From a checkpoint of a small mixture-of-experts model trained on Wikipedia.
Size: 15 layers, width 256, vocabulary 2048, 50.9M parameters.
Below are experts of layer 5 (counted from 0) of a mixture-of-experts language model. Rows are named router (the router's row for the expert), down (a neuron's output weights, with its number) and show model dimensions 0-127. Each number is 500 + 50 x the weight over its row's rms, rounded and kept within 0 to 999. Numbers have three digits each.
Before each expert's rows: a language model's description of what the expert responds to. This comes from a sample of Wikipedia text that the model never trained on.

# expert 43
It responds to: Letter c after prefixes. The piece c after prefixes like re, de, or mid-word, as in recreational, recruitment, pierced, location, plus su, se, fa, take.
router:438458518607416493455529520480512496530625494497504537511502511547491529541520549431446560497425545476518549442554554557502550559526525584507537605507423505393468540637546443466506553554579391528600526474472519449467459522454520483479576443488521536570427452468505554518529567519506456519521490454516519500488522437486480540549572485439540505437430583500494503520482515472462583397453
down0:511504443460461449412576414494502454477508387542424443513456538499509554480580466526571464581397546431558507472477494504472628519541496495528639525456512491425451557506468486531538476507416473449444493529531534552427567538478519534490456490520526574478543504611498554453468551489476479539558475541512502479478565498508500445548526528433519402451536459478516533484483489516468462455473
down1:440403520586607471474523466612483415514540380428546543507533468512528497543506548528576554463441594477485463628527491442547447532629535503455543618489499522502453470480559510475531455447522423459462529526470566500436540439452497582526510564545547482544397539510577476399487473479548557476570494443453484522359486386544421502507553454494529485508543513521501480445509586517440508551494

# expert 8
It responds to: Subword "it". The word piece "it" inside words and names, such as traits, implicitly, Recruit, Sitio, Deceit, plus short pieces like co, wa, Su.
router:463478560627581493493439406517553541596447501515451513469505529488446480461561541466541517433593443473567538540450465412525616560593518520498506474541507522524525602547478452491503560520535465463567490506481557497385578524565546499426516553552436396522538460497482507489479586433421506545453601421521548553559499570495496415495511501518543484423522508524532552538560561520503551494478
down3:495584447549411481496450651462462473485578460504481457475500492496422472498514489525591582421612478554432531533494504398470543472527485407555474494450408497517539573674538538433586481536469553488459509496443518487463494497429467497504493510493510454509571521506517542494570498544499537522473584554471518508585539510584382566487491543572425570524490497433499519437518493477484466525485
down4:573495435508473524530581449463439544522497481571543525523450558510500357500508548566509589550502479415545528462510424547595340435517464471551474536557509560461546481464495507502511547547572381483582502550465488496474521444480498588475431532571552509549411446452527538481525473474481468509527455464483533567451581430589413481507471480529486472562453504478431650497463566587488510468530

# expert 55
It responds to: Semicolons and -ance suffix. Semicolons and the suffix ance (distance, entrance, allegiance), the piece st, and adjectives like long, short, great in long-term.
router:487667532430562581514587469554389464544515515565488546539492508497536570518522484438484472503572547410426424474403527506472435572509448529486511521425509492483500560455485480511488576466562503422510431513445504504559480535523600481442466556535501473408521593493567550465437510546413551573515402509413509469625533566465457508437501549437456444446462541517556504549558503516541514503542
down0:481513532457569521485577400486413489539555537548501469487509610563491436485452541445474556547469530523503481540554424465526477582503532403493506549486555540632610530474529517514453517481518436522456499427565513549568507541507451592439525569443462490480563498514462425528411495552522465464570491436557507465457527510548476519513619401522433553417573554530483476475511545480626502552502
down1:487599466453464551484507596533468553579542591512437556404570446431510447512490501425538503515484485433508522428482622481487519612508479508485483430412518528533474499473432481454543534505619431576601557523519506563520528442518559548498556380580558590428548477394450433487432551442511540492504458464559450464411526497628444547453506543453553460507489545503511484569456528476491512454501

# expert 35
It responds to: "ex", "tic", "as" pieces. Pieces ex, tic, as, us inside words (unisex, Sexina, mathematicians, Texas), plus words like American, World, States, International.
router:526411507447533503571415457552430461440542474537407500488496520519491512534535558526403539459451550538532484543474482567513556556580406498494441483497465493521521530520508524488479568424426426572470577499561329421420477497467490628496451423500483496456545479503389506395488451536535484503560425469526583410569501503498462499473503528440499515459542442520490547483565513482460503567491
down1:518507469612430519557530457489460594518432473480460530540496334475415545467525484515471492430478483486545537475406489563392567587432493475438407519568532531462467551494469547507620523553500460569548453555495541545446543466495531485540540468495469540563483569490524594438557488491414492503440535527446551538542462448451532592465501485516516455530511476514496509555551444533556493377444
down2:452552436428522448478439494495530524444519521536447456413424570514486514492566471480486500557506594432494544548524485474444541443548506455489449475533409451483520481424471498440501500491385553558439355550486478452415456490549495460550385442564398544541565535549522542517559524517468602557524463486438494479414523450474486415562508495536536491591461476455399567411534530447496460579493

# expert 45
It responds to: ti and to pieces. Inner pieces ti, to, tri, tic in long or foreign words, as in acclimatisation, Eustatius, advertise, Aigio–Kiato, camminano.
router:511464556501543440537437537557366419511521455569476527451429512502494552459531458504424595541658559539588560588542556475544439491543494558447526449597528480533508510560494533388465425459457515557485554485494445523519447536424513582429509519535454478501441596538481542521492486517490561562446516496465513387466412485465532522436536552477531531467410541558471470469524459534462438562587
down0:564485413515552493603547599521586512491512502529522498525492591530591516482544535435553564583524561508484483493488583417494406532536456599516542421446551457494459422465552509472577531471588491515393449456469498453501505616547488489611564480529439580565478542444495485466411511477467480620598526435507561504487434411376468549507482572454566494506533501461602530447503526546457365527516
down1:532426523456477513526493462528485454460481555463479557463484489523563503458509514508493497608556520437545515529511494484497539555478524581553433469440606505476476534578510525559496478508583466424423456578525581510526529468573477516456505499586470521559515484466480489509527551576513535551457489538456408495502459390510470527534573472499546426530479582476424576496507455536531466518435

# expert 47
It responds to: "al" suffix and numbers. The suffix al ending adjectives (Electoral, natural, Italy, Health) and small digits 1–5 in table cells and score lists.
router:498436504492447540532427537474412416457494557489458525405434518391441557568520489581454457439542526446459468482486433504473474503498470521500472418531511617512430454575550436505564523539534530479500494438581620531481452511434512457501471500569514496526504521561555469494560518478482493497500558402510603456500429645523520453531549474533511489458531511547468440558579480534518587545630
down3:545489482564483567456487447497550427420369553512426493491518494565456455570489557490486523447519468541455584513493450446505513457548477496585590518513522493536597507501547484487542515528513428497497528537420538586509515431475498463437531475646508533528537471441584452514533457484436394493471520522456475524465523497573573456559414535574495453492503558515528404579525544427600421520550
down4:506512412548518532517544405484479455515479461468455412507544500520542526466539492513404528558406516447478518543506562518488512509469508573534444477538485500448529509539498579540514437447626498516405491520448531578507538509501547503599413524510578520450489475505538438447534460570403549523471439536464491525453487525498501485454618477560602446433541568507465577578503540431504593517441

# expert 25
It responds to: Months, dates, letter O. Month names and years in dates (30 June 2014), the capital piece O in abbreviations like COO and PAOK, and commas near numbers.
router:512542531444503545483499439524547510473440463493508579581403460524517573461566465547379621544458500473542512574517401521464466581546521505477513466560462491461579521474485407529500552438492537530499540525442529428386488575480414535512521485533464495429493547530519580479493467427533494404467445576507536478550426503432507507482421432572480507422506463438525493517577533423492444550423
down0:535509496557424506442537477487493521527526462509523584532443502567503451544523483510492457548510629609558552558543440503439483454521479528582522415432556545544549470621451443540457489489608483487533430402426476530523479489505542526490494562478569552421562496479538570553473526489527475488548570553497531511612544506530500439614589462539498513538500571471499488537484452490571491481508
down1:484475533493525463550563559607523536523510541496571424426568429571496491549512576521487523430591464455484399442555401359539480470434519449407459516492471554499485526483546508567517484411482567479495596499560526504485473518462446565540547456519468533493432454447474513502506567452548496532505559543539588417531519434508506543494492514516498475491616480525421429495476520521513511489495

# expert 7
It responds to: Auxiliary verb be. The verb be after to, can, would or in math Let X be, plus other auxiliaries and modals such as can, may, being, been.
router:563408465500570425610488438412502548432495457520529509534478475522446450558520443449616416520468563478478476461500476606508497520544597524468465472562595489610338581470439563426505520520471516551468602448566522474548494482480466506555495444547502519481537582519550405506489438526476503465513513469507474549513400509431408541436569473523556490471482559596420583461475464510583606475552
down0:414467547434543484495502486585578481589474470461444504420415455499503477425448456469555438547491514489505491504453443502448398582492451470517545428478450494514523496417551462521452443462613476460498453522460446474509486452476513502554461533548520498481480549545539532433481505530473573449458467472474459506474536538550511462564604478511453453536537525503513474550433506451424538542551
down1:515436461499532476511525403470531466569504548468510489555426480578491484539586465457459495436461519472512500451489503533530448473487540568469543481423501496593411498425451568503494413459557523512490550571470430475609460463421584537536436540442433585475520482532530505577528541542584545475492499518542485491444466534430458591518665493550572529452515474572436569521444525508503469529486

# expert 51
It responds to: ar, li, ri pieces. Inner pieces ar, li, ri, mostly after a consonant or capital, as in Darwin, Hungarians, Earp, obligation, Erik.
router:464433519520518392502518475495425482491547499518441476468526480450524472482561437496454528440570446488472510506398554604497481596531453491568455538586573527523395501552518514469466439503492551545501513410639538600528454533475564539521514560487454576596463536447423533455501540548526456449413433580417510451475451452551647584550531425497553471486456577498542442507445497542499600564398
down0:448554503507452521432564534380490390550393513548521536503400399466486453580522528561520444552485489509508474663521603494588562428566479611407509457500470511565527430500512391487411527464400494475517534512385576495518498411490536485566476533448548570469485538458504492529472522509501522568500495437483538500488597571448503469454431445525602554568491548447532495516476524591518516546488
down1:548491500451462550543538544494512428477442511501457444525544473516523500515454537421515563461534545513495526584462488349530457500524533491554587490431412513473603437597567499519468466566586532556490554438406444455574538522546516411504501440546423498533505504558475383541543472510493482421461494463438485436493566477523512475503502433457474524467526506475585487371587570457503510473495

# expert 56
It responds to: Parenthesized years, place units. Opening parentheses with years like (1806–1865) or (1, the piece ug in Portugal or mugham, and County, Town, District.
router:539430542512532576586460427582533501591521510476495472407438500533489526451560599569514573529529499567563476428503435483604481436486521546449454448486471456516540447542560427490522502449489563471473483460485415472509568564593452498517521501534504380473511507495547452516459449472409577504526472528538424486531454552460537521506490503539529470431479547530424531506546576500518435542542
down1:489522506487525560532510563445426517530483427541459445571544466447502595499471565441397395482430462498522450522524533476452504490581471502531451441481529516500448471516490507533500529527626457486511588474476592498550510571497469470478465562498510530460537476474458611599454490527432416554577379467500500622569497545481485376501541554501429462498515492456433524574411559426511507525431
down2:401469536496556496512417672531501416530544515497425524574464469465577427462495557537557506528496499498485484493521529608454484583515455475430464462548511563466492432618464552506519527456504434472540456452554398478504448501437461569497433510476488518533454636468486499541380502563492457424466562451467573437571420448560603427479435530508398459532544489505536483421473471490503557623444

# expert 58
It responds to: Adverb suffix ly. Word-final suffixes, mainly ly in adverbs like splendidly, probably and originally, plus er, ing, and words like than, before, during.
router:431457548547506469514617490526560477447526467563472481539522464437525542453422530426468502503513467467501507572471531414421456599531519462531504502496515573562505580442521525573488481542444484510591488468519551473518425561499442434510563542509379419463454493503404454533483448436486498549519443507552456471534468400494498550565512582437442474505456581459529464475571500522574455531503
down0:495583530491486496521494551489519496424414436474608440483472621482570514542494443447401498556498504523562507510440423428455542480482476454489570540597636400608507465425502470445487462478513512478493542452478482485559512466514442421564518495458443476518518447566348503499563503475528445475527487538571498542533511433510436476518433463465589511404507453523624461503465491593375380590483
down1:549510472493534436540595570445489459459492483562495476489461555486467556410485457474506516454553589514448467461631540553436453460471541482478456504485468453550436539464460547547525502620614406536530406492462453558551494517534593533513495468498448509516474549530418425513405434447484432506524437593508534515543490494549508451461541550412503485515543447508510454507576479444392533506522

# expert 13
It responds to: Mid-word consonant fragments. Word-piece fragments in the middle of words and names, such as rt in virtual, Term, Postcode, Pretender, along with nouns like person, order, addition.
router:550479625472568520498506477612493434602521554482535457540485521562478483505442420496514455554546511454480475523491465458604536485469586475460554400570524551532500460506486504384575487462470479495553532498533480616549451524558539513409497515541440513540488570456513420424491500473525465439523512414574483522496437550496428485559560494601522496366484524597496495556466471563587444515520
down3:575503462481469459507491549415496410493453503469488527491429522561571481517401495448557370505480570558501500639555543512476512532573437406547601546537510393436509530554498573398474501518455535483432525505452484540573550529538456382549491508529504485455444541388499480599534551594482525574482496481436558490629492627551507537444551486478516587569498441452512566555532468511510550555596
down4:498559429442615506452467415455486520515541542579440547532470514478447506495445468432499559587562550632516423474542482557549461573484510475507416541519464454436611537508454419437536506492482560445594432506483526505523485483526496600542519411513414472561424469439500539528531502548430489537484569597592512478563535494485467500399532466504479489370521536525485440498512503521497455515501

# expert 26
It responds to: Letter "t" pieces. The single letter t inside or starting words, such as Entrance, State, next, abbots, tubes, plus at, At, and some commas.
router:461457568462483542570484505450513438527535443483480517503456485513560525439412430500510510516632495502483437560509441438502454565540557493455402460516493551512529476496452516530564461535578498513528510509487516384529512571571630416534519411505413523438494581444475526473481587532441578548568441420543468535428481453512445505422503496529521527479422463631485463433550520519536557533482
down3:483549515510457505487538537458513442486517496514470432540511417488526474401567412483488446510542392482428534441448432540542538426500595548532577508563445459500496526534542476554536462595475502446530572537497515513505483435469515513537453484508450487600511533470457460447536406407494458472512559486568450614527506483577375504560506513518487519527507495457433514521496507464481403417513
down4:438479529578538485530506516477481495538450505393440324486542509507551470513571477480460433502451468535415423523557508549491525578493438537486488468410401521529574426524424557540536575504530527457461468502523443484479469553383507519550646588483532510478488480458503495595428589534480513403465422479453461578539519571530495508537577404545469518529541550547537416540466553460534560471558

# expert 46
It responds to: Numbers and coordinates. Digit groups in coordinates, years, times and table figures, such as 02 in 41°02′, 62 in 1962, 75 in 1:04.75.
router:500588492454460470531439531543523538400422505451498521540511512392465547523440526417395567520432430485565544526502461527474544559612519527482544433398483497532504481524539505518500494499519586477493453459455472498432545527465427622517497528520410490453441570437593526416562463465555433432418515452413488432553466542509479520448486509512490482521532483502462451527597455498506504508442
down0:545642545444472545438357409530435461377483622552407557452426490498491442484530464504559478484508614481505571468450445495541561469461533477504472462592496497538487532505478564516524602490540577492530495535545534452523430550492507526493404570526487493491530575560468630520568545468441482475555530549597488529570496490470536498549580568596510461443519579453543481496500522474425475518511
down1:522527503450533480591533475542520555452374427476426511469518498508446495385441488453567420524455577544495473511504385459494528572478433442468501493590525505482482469498486502546526515549452514421576444531507571593463495452518478471494507431601573532483449460474497418607411530498516490606581480470463524580509532477439511447532463449450538521448391428576398534475425532437485618494408

# expert 27
It responds to: Mid-word lu pieces. The piece lu inside words such as exclusively, including, lunch, plus suffixes ment, ion, ence, and capitalized starts like Ex, Lu, Du.
router:534468515418543500550500470507475465506544497499466522476514440471453548552551511419438380533465505454478425476482498448516496585543457511481516442516473454595503500519572427544496585458509445483580477449587462493446485584490425521454471446539459497477488547443460449512494506518598433519425460447526546478437475574478520478518484473487480518480494567549506509574414579548535589510413
down0:446522555523475544477454451543472502609398507482490522460584451526458468491553615553474474481559535499558549511519562509521544598424495561496454443503500558441439464424434433497420500513489458508503510513498479463572517417538501533511463480430555462454588458509516478457543593522599538472427500518488526497422572511433449404511404441510459583437476475509440459597549558431492509539561
down1:495508490560494454423589474483564455421484454451469480518470406365510537563516492530621530478523478507535541496505522541467527565454408547410419583593481451556465575490534446502440491496390470587559516513495526501490572436534406514560490496522483461463570496499510508531523460608504557475503511499472524540515500462521550501454412519487446576558467463475594497510500574457459408559586

# expert 21
It responds to: Space tokens. Bare space tokens between words and in table cells or indented lists, plus word-initial prefixes such as bi, re, trans, un.
router:490448560548503522516449447533540542417448552472548435625399416524510514563513505453568563513518558460515569423528606434496464542538495544444566484575525474496462536491491501395477463459453583514466539466489613521543480591400500444609449531518548562458431510569498424457501548476504469601450440496447429487472498526474493570490600428472542456432586500504506528394501530508522494447522
down0:521542385554429550542487397528473530474436563445482563447510377502545523424537552513581490444623554500468438471511467600464460588516500564421533490537476506586566558555546584472471533429501487414502434523463504530596491419566568522464517490564490512460509559441626573564521448404500492456525424479438536622524513489486591536520420576526526502476505532530538546517548522473579468524469
down1:533630594473481495454470444522563489456464489453577552538501610435578558514509546548423484512516509497511332501586621489516505585455465458561541499557459523497520520493572506537567538493518506553512462568533507539575490432474531578526492494528628498470531418582413529489560525511522449502419413416467512495408471463591449483577517549468392538516487552543468475547489522503529521469513

# expert 63
It responds to: age and ve pieces. The final piece age in words like language, usage, Stevenage, the piece ve as in driven, plus by, from, Be, St.
router:459481545413514447495582493546433486517535424464458602450481346627507563550445390543539552457583566453391533520458505546489575509460491434486464517477512548544411451553512405520603496456464533467524441426492454535513506570581452487453493452491506466487474527541564432547542433449541476532483530418481517574538488566489565563473491458478490580477537523504499491386595547434519598478486
down0:493530435606524520420546542479438603431533530534411426516413428603559480403451487501423498485472505467486513475404558596538528526500459494481430526504609481517501487440588556431565571537403424487448582513551538489444452466503514506531550520534526510491522559520486463484555488604576491587352463457444524504552491473535551586502444503416495560439509411480477510504472497510604515505472
down1:559524437524533521418504487452509534602382554441523490438543484482429505462573460491517530525507476482583554396464551516480599493469449529489390438532508514495540581460490418494513545520499486506528510512491604602494518439505468490506553504570508521490450543479429515450498527504495478526411529543577563495509472537484407470434525623552518482479464555497392486584525483516432582519507

# expert 24
It responds to: Capital initials in names. First capital letter or syllable of proper names in lists and tables, like Ra(msauer), Ra(cing), H(ubble), A(wami), G(ilchrist).
router:473475531528443593482572516416479452445486473450601636455494430506522449470405557459559454484530517537494495499557465487511540527489465511459540545484544521544495514513505408518498486485517521417434507452433402577517454464558430517457447477504529468515505590439482487475423492491510509405531481472423427413507443511461579538516487482566504480489483536626580543610511520634481473501509
down0:511564599511514476553457489523385410478371545504610490462406461502448477429468481487495480585532546509509509520424418471473476446540514577478454660481472507511430467506469536420537584503437587484485445511471504538553479532519518492434506548443492527493513536590510401442514601495502517436378505410494565506521495438538533549555507476537480531517458554456500517481480427488492440556552
down1:515530489457592557485531551508558531494472482563506586457444477542456559440499416471548510512512542500546496469512541478460596457550498506512554490556397516439601458490487517561529485515456509425523514465473465447492468450545465527402616492483471542544543484574506573498516533592531511602571512476462538485604480513429563508546584564422519427524460436483506608491438561516490434542447

# expert 50
It responds to: Subword "el". The piece el ending words and names like chapel, Label, feelings, Jardel, plus ell in Tell and pieces like ph, gh.
router:507574509481579477509454582479549544535487533554482612531418484561537526384414486510548486596466477533408476504540478465585510444523521559471449566538505524417542479464540558532564551429418564522511527485562489548568561567535576540514508497586536458505466491568469438463529436539422563558433431428495507478512449508492454467559524447413470457453486541467588406484482531500485552454473
down0:573502461386512572494475439588577478387555538388498518502485489480486547514478475490500571455507509476578507443366534588555486589474523549540508575460497554491462434414538522505443485429492424522484446536522467491489426508518566533422543359507515551492406515504538455466444492520453454490583528575448477508362439456467503477504472473527560549565546510606460558493448574511504482450517
down1:463457503475406523504491575453563486523559452422384473473484442481507433541573465443556495494418474495505533470453565443479473480358511496539534529503492430554547565512478494482503516539599479551528511392510510614503450497430563535529492520504465529508427451504422477497424459485533432455517553503494471497497432469529505471495683537396526591500562526531508553487551560527455480480552

# expert 41
It responds to: "lan" after B-names. Pieces following B or Bo starts, especially lan (Bolan, Blancas, Atlanta), plus capital B, Bar, March, London, Truman.
router:564470573515567521509527459520514455433468513583479555555406492592596489451489535430429495444530439504514429359522416553492484417624503542475462413626575534566471423507467494534618436502464473461500517511550485525487465568495464449418460563561511527534505520511455567496533457533522498465450520520478573529517447519449546529560537471469441583490533527598448439534580565563540504525463
down0:552499466552531400557499509591424510476498534484550499592505538412578530457462487469504529524553488557555456487533546487452415509544549423440514573588523367460592540514462558493461533548480613544471355485441374439474430497505461466497462492495472555497519415599461453497545490615447500533455465540536526520502465516472453481442462529556593430503612542486575490477487491558431450537566
down1:473442550473565379441443527483489401472449622447469534532489435417528558465492423550423537505476399480475489463547600500534492489493459568473489510461502531513483536448512487372470430540442461547516478463521599468463529515566477548505561536471469608501564494533414460413514452447495558518517576586501535453499453455546463500506439610492534535533499537500479547497506548491470471477458

# expert 30
It responds to: Mid-row table pipes. Pipe separators between cells inside table rows, especially after numbers or names, plus semicolons, braces and table separator lines.
router:443551574516469480606587465468558472482471510537500472504447438389434561488569436496484554517545481533484544459560522518530497516543418552454501490572551466607465549429498537470538524559517465503536381473517454488439462583389542451519419510506538481529551548477499512487466588492437490555385524423501511487533423383504507563507496513402432539507481478525441527527579531529527614392519
down0:497499454489634575465551571498522468513466504478477503544561487485484478538514470429480533599487417529539583597479527469463503497419565502482540533476560565491570528491516505533564451518462584489513441523610478527495510446517460487505491421539411536542479457520501551504440483454536534595566484542563505519502508572509516564532449563486473487490431550501492498560494415512515457429506
down1:388522537529385524463517524455595545601568486573560440418465527514434470484478457551507434468527431545473455451467429501561503501527578593456555553500513435494505517572470537441514546582507502433559479471523497578536531640505462446481435462467486515530476527485554536483505529537448540497548562586448422575378474480404495529489523462433474540551489514466523540587478514556462436566604

# expert 54
It responds to: Years and months. Century pieces 19 and 18 starting years, month names before years, and the piece di inside words like Bindi, Redi(ffusion).
router:566455521514520513531567445547528402496432476554504487550442524486545535564547528468482562426508431546538508472534488494520440501579528551443431410437430487414549472485464488478539543500425508433449473507435541524470474560455418463460523432573457457404537509481536540495554415516536538473417532492501568465602515591417395487499521408465503538452496515540446395540551486430470551576442
down3:444481454502468458483511486526464543435552456486551483438507444581639426462575464488456435379532556514476427434505496541403439401450503455452496528470527533441592517553459535455485536481584533536464563581429477528527542433550457409465484413519524519502519569509482413534521565434385562544484592472434487467539536514430566556520461516483474537599469593430484465358490508567510497482419
down4:470532542469606577510477565558542482564533547516513519548487522496355502430441505464504509479560503556511489525482593431486479491502489526478483469531511526571467492449388544459549493506500582523469468397454538527510498454476516487527545559374437560537526470592498526536466521487482481590474537467512538449517467608576549475428491564532491474533545568515595404470477529453506494462472

# expert 15
It responds to: Common prepositions and copulas. Function words in, at, during, was, is, were, are, been, mostly placing something in a location or time, as in Lehigh County.
router:495472578513532443529543411488503541538456536518512455457530537506489411445522405478526495485419514548442472478506422548550530478513479342475515485536524421463558446455486485480543551517415502513582430455465413426459465538498386495540486412469543383444540449512494508545527520500524572546509534488461474538514484498440520435418480538449570478550533469562474542469469440467430523479507
down0:484527457452436531445528549490443404448413523580513482534499600465491490463529447552507495537556469556420500508465630457524498559546537416451533477477487371579497439495524508481470518463510480562493392512606509466439439384573506450448400511474464477614544501582481510480468535453445448533529606448509626535437512420426564465531498499414512441518533452514554450476575513525591424403516
down1:595552542566571592486455485639458420590440455460439384491544501515437514515529516501385435450522525490469557445498534540531475464542540549468455482508404514573555507335478441536491578523540507578507546566567599529521447498456499436487535414504574527441543443476508487535520487493461486452439431511452446619585459617562407492476492481423570542519536437531448518492588503506523525446509

# expert 53
It responds to: Mount and name pieces. Mount in place names (Mountains), and mid-name pieces after a capital initial like Mc, York, amp (Southampton), ally.
router:439497615585483489542423522518555384533584548446552525493499505521554527365511496480505452479542529410501471495549453518554500463563466454552579536462468497494473420466475495520531455466432526329582415491396449579531491562529532511540538543611502472477575569482573458507502411447490523467528465446475504479510517473456597475537471486559525465424431530516445524489538490599465491486497
down0:512507577543518503450563465451535583459477521455410588505530558557476430393590442515406463476531554478473436481501478477579539514445523452519568537493466505443462565448394483490465484479469448592536583522463516449531424422563461534364483561488514446444489480505483501539516430548495533477565514547473477509482525463482449492496577433482515445542495536484497567448435510470609524550449
down1:466614537432561543433525500365442477482461498500549483518493446419487551470493479524521456405492545558470505438480466407497476551445459524550447460493507496435500467475524483526523409499485546581416440487455501531440560434461548505543487505529440498437552509386508602510521516540454526471485438484493530537513551494471474476617545472528466494407623432519504422385504428394503445548412

# expert 11
It responds to: "kin", "all", "way" pieces. Word-piece endings like kin (Hawkins, kind), all (taller), way (Highway), plural s, and words like which, number, William.
router:556496521534534537463449411530526437440530637553522438465452508558577533450359555516490486569549517485582460495406455485528591486475480559486573456501479447535480450474487468483550476465432570429507437434529494523487524591536438547423524468511528483494513562504481579485484453516448506539457563507472561602440461598580520441533533437465483414526514634562446479498543562520497444454586
down0:552548537466580558451511552525513576500446422532499521494600454558529501519443446497457502430404601434430540493466548557549458487552454478482441537484524417446553429426521532539488556485495524474473539477466558513385462536521566509473536537521513471452532463531541534605497470466432517483525588550548448576476515461530486559486587378512453504534526460466504533517435541455558475511449
down1:547474504494510474556583546421518511455459458523493468539513525537470418421471469546571483496551412494553556564484547508559520584512479536613526413503507440494491652463444544511536431580513436554454530533512544489464487550562527460544421549498484502448528587442516588545475470485524449470497432462531592480519498466538520481530458542506552535577586612473516557505527449552551431481613

# expert 40
It responds to: Ro and building names. Capitalized name starts like Ro, Ca, Man and Com, plus house, House, Street and building, as in Round Robin and Random House.
router:576497567557411503605414457492507530448508479540525530440468453562585547536445531483528479450522516447392471592533547522546453509499424503552573535624499521581470445487463536485476529534525470371500503384516479495448429491530537450479496563530464505552533530561451458560598473544422511513444491438424419546512495489499541527558580492537483449448462520509506433516493502495482544496578
down0:561492512504540491468436461455509437474496437433576480402418478464515532546478470444473468519429574472601562588538545510486542548489480502553462563621535559457458527528494496505563514497552527489422441458565529552511561464486487455590486478525467512500457518581502535533455464518432530614602518486484490469488560463487458468525514521502478549493489474480491522549578579572562389454545
down1:523516532483499450503558539472511428535401531541500444482532511483537464502508472543508579470484440383520472523538568490552625511471523416456586507528577525464455550455580498386417473477536528544339533484455409486557454494454566465486516442501490428496512566457527505532498564494460470539476485550566568562464551510527537468471532586432535463527595493522493452479437543519493397507468

# expert 48
It responds to: Row-initial pipes. Pipe starting a table row right after a line break or table heading, plus list items starting lines and words like Party, Born.
router:480504633562492466479442571500488568432448562479508434513491543554496493428495545507499504404510618504530538482515423461589522530556574456487483539501464506511491476605528494541536543394540469382520509404520512463501465608503456466490472519534559406514445456494514507564479511472445459527535370480545383449520538448524568516475563401539583550447449488549441496451403491506496460571472
down0:494576513444472500466422458504604520590472617471533527507490530552515572478489459484369534508484592492416519536470518451447441550497497473402523443521527529497566425518451482554449522496486406495599574553496514554462502485495546506535482527366500565476518504475591473478535533492477447474511595536566478571472480564556538440463472402501566486459429496448500516466445491528429543403562
down1:522571453546606488460422420476563564543531502561522526455547458572485519449527462611413500538508582520490521427563523495521481530551615517522509543484429570423567471497487450561482504566585564543526420476508539574458493411562568470484415533460421562539466449451517486532471444499507442481442456489496486557454535568435398498541460514472532491524474530493489451563420509433557470496523

# expert 20
It responds to: Table names and numbers. Numbers and name fragments in sports and results tables, especially Ne starting Netherlands or Neal, plus son, ers, and team, season.
router:476502514528473481480426466574482460497527476473446507492442518458454596533509462518562437446460526396522479504470460390545552559376465546476470481563441387428528488603461519455508484398454522499514486572401467587490477583480479514551526501513542462538483472509511527498430401354441465467490535532499409469588570490520518433459485520485526447429528499526570503563539413497473529537541
down0:561531520458432421424462593507517432506526523475516471464450523474563485505466463568483549584456453525523515483526514428480477539427492581500525484497499485486472514570513477486512391548534415522439561517539512492493440565428629410482476524472509479494426479534603493456525496482418523615496535518538531535494506467581498431505491532508463400487577508571513498576460517396499461425552
down1:543476459451500528508448493461539596453529503512430496477481578469417523534484449520556436469492553493567472534586508533510506520567553515499505500601504465511627481553476488530467525467356496505490587491487454543533473506530480554465508532428510522517435556574515510501534437501532621478553460523491393548541415547510391455573511534444445432395473459473601465433556481446501533520522

# expert 33
It responds to: Vowel pieces after A. Short inner pieces, especially o and is, right after an initial A or capital, as in Aerophones, AoS, Round, Accra.
router:447461616546548386427430521470508505465475410536523500427493563479422478524601521450471506536487454504634501529522436516373514422450458499537531426509574489507502477414416510505509508514458535511419525526544493532488418583436464555561528478600503488488490506518504433457562524575478498481494636459472503455572545518380544478582565440526499496439486518574488568483537517465493540504500
down0:536453495481527413488430476547517487547501531446494456479488506445495445477447540441490472484488410586542442586500572454490564538433478509435423497576479521494399591498424555481491495544417420569429466557535532599422539495488449574484464484481544474477517546587514457536536490492505506513549548600417503472452444575422574500562398471458493521508475483487465552558453497522519612521501
down1:545545473354437543602532560521560502514464521375598494515476560515481489558494484547509568589477444537513528475467613465578493515489585589476552480487541566514555480546488461480415386524526608525442386427458528587519514403476453505465489413510491505406535465525531515556572507526441580557363456569494427493492506491565513455480470501557547469484487449560560509507408454492582509426510

# expert 57
It responds to: tion suffix and equals. The suffix tion in words like induction and contribution, equals signs in headings, plus the words so, organ and $.
router:576482546422589567595446512454476569538435564491520469453435505530501550489546540457493509543525589500528387481505484477528505485514540556482533443559522412476535476499464512538501455477392515565597503382551474544463485582415569487517539450581407484537458585568479503468476649530519518563487454498564487514463515533472399444442537484513499552473489496588517481529491524450481534455406
down1:497436389582567434542575510502479484438403532473564432547497574509617421515526487570476479433515549396592473530458561616453438509537490566532409522528610494508476558523415472490561477421515464510490488477506524525586629439527551465533498474454470540465508536481496618532462498473520506485472521549442474497474556474513523527492452526489542344538480586468505553524477461444521416436479
down2:535401525542529581537466431553540537412466481457490496513538568381541461470483621451409483531487550475475534516463550455453442588504504558494491508454488625562483534460510448520516479494448497401587616566476466518386529464538491524519464466455529409532514547514507383574562544492572465516490459536531511454440468440409465556505552580556485571526484414515483508445461467526511509534507

# expert 6
It responds to: Possessive apostrophes. Apostrophe before possessive s after names or nouns (album's, museum's, Israel's), plus r in Officer and media nouns like song, album, book.
router:466475545462421512537442438482496410488470460381541531540421465601421494543439462450489523486474466531510493515447429483479526420501448563527466495573469499490555449551490435570504479386438501535476458494552371461489508534498469545576468515538525454465450586508560509510523380500470434407472434503452531502473471554470566565497584533565451622478504442512604430585514508452489470502557
down0:535426541439506451494493540513443595513489467577511508458505498500510482423524583559549468581541556573469473435564508503454448443523558476539551415539501454470462550534456460551461530425493510593544524440473426474605436553574444453531441499417476535525450481518444423429501506526518472487525486427551549420478517590556536540552406525492403486440545460531467460513484477556500529464475
down1:605562445509547476462489558487568453555442493466564495478476456486502510552476493500446570529529526505513427519440508459471560549557447576484496466396530522542440574533578416422472498523515493515438483502511566529537501422457470558654515534452475469486478457458485463523432575530483511545548472594462513486457474570474510479479459511564457528483450599461478401462406617552516577531505

# expert 31
It responds to: Letter e piece. The single-letter piece e inside or at the start of words and names, e.g. Linnaeus, However, Charlie, One, electric, also tr and es.
router:478507598506492475529476576454489570514514454551518530491534461533489441512572593568535520467504505613499473621417512440513423514451381423473582604489551503569420468504559587400424546437482518583468506489590481485519499492550510483606452472532466462484519490539520475449532566413494395495481550470537448479515492550518491579492502413432430475516460547459509473397501581506465627593583
down0:421413511505513532484487341487466574523445546484539495506477440496541532586553510449409415490451567413541528562479554549564507445462405492497505533517457572480456513409574475526484401466391582593563476434504453489593543484500451523483493413444497567458507443575515474495516444540534510493484500546472500502361554541514491487567551416503561538386418539485540492468537509492520497578531
down1:492508439432509556483541447540517524490492556501449480442545476409477579503476528584537423486408462462404473513472535510536528453408507546483575521433511427433494486509545475619475518484524539475594548507496540498523439562445488629455579427514479505433468476458554464426424407492487415464493599510487453634479442489490416512467565526439517503554451561472523412550526489557425512515471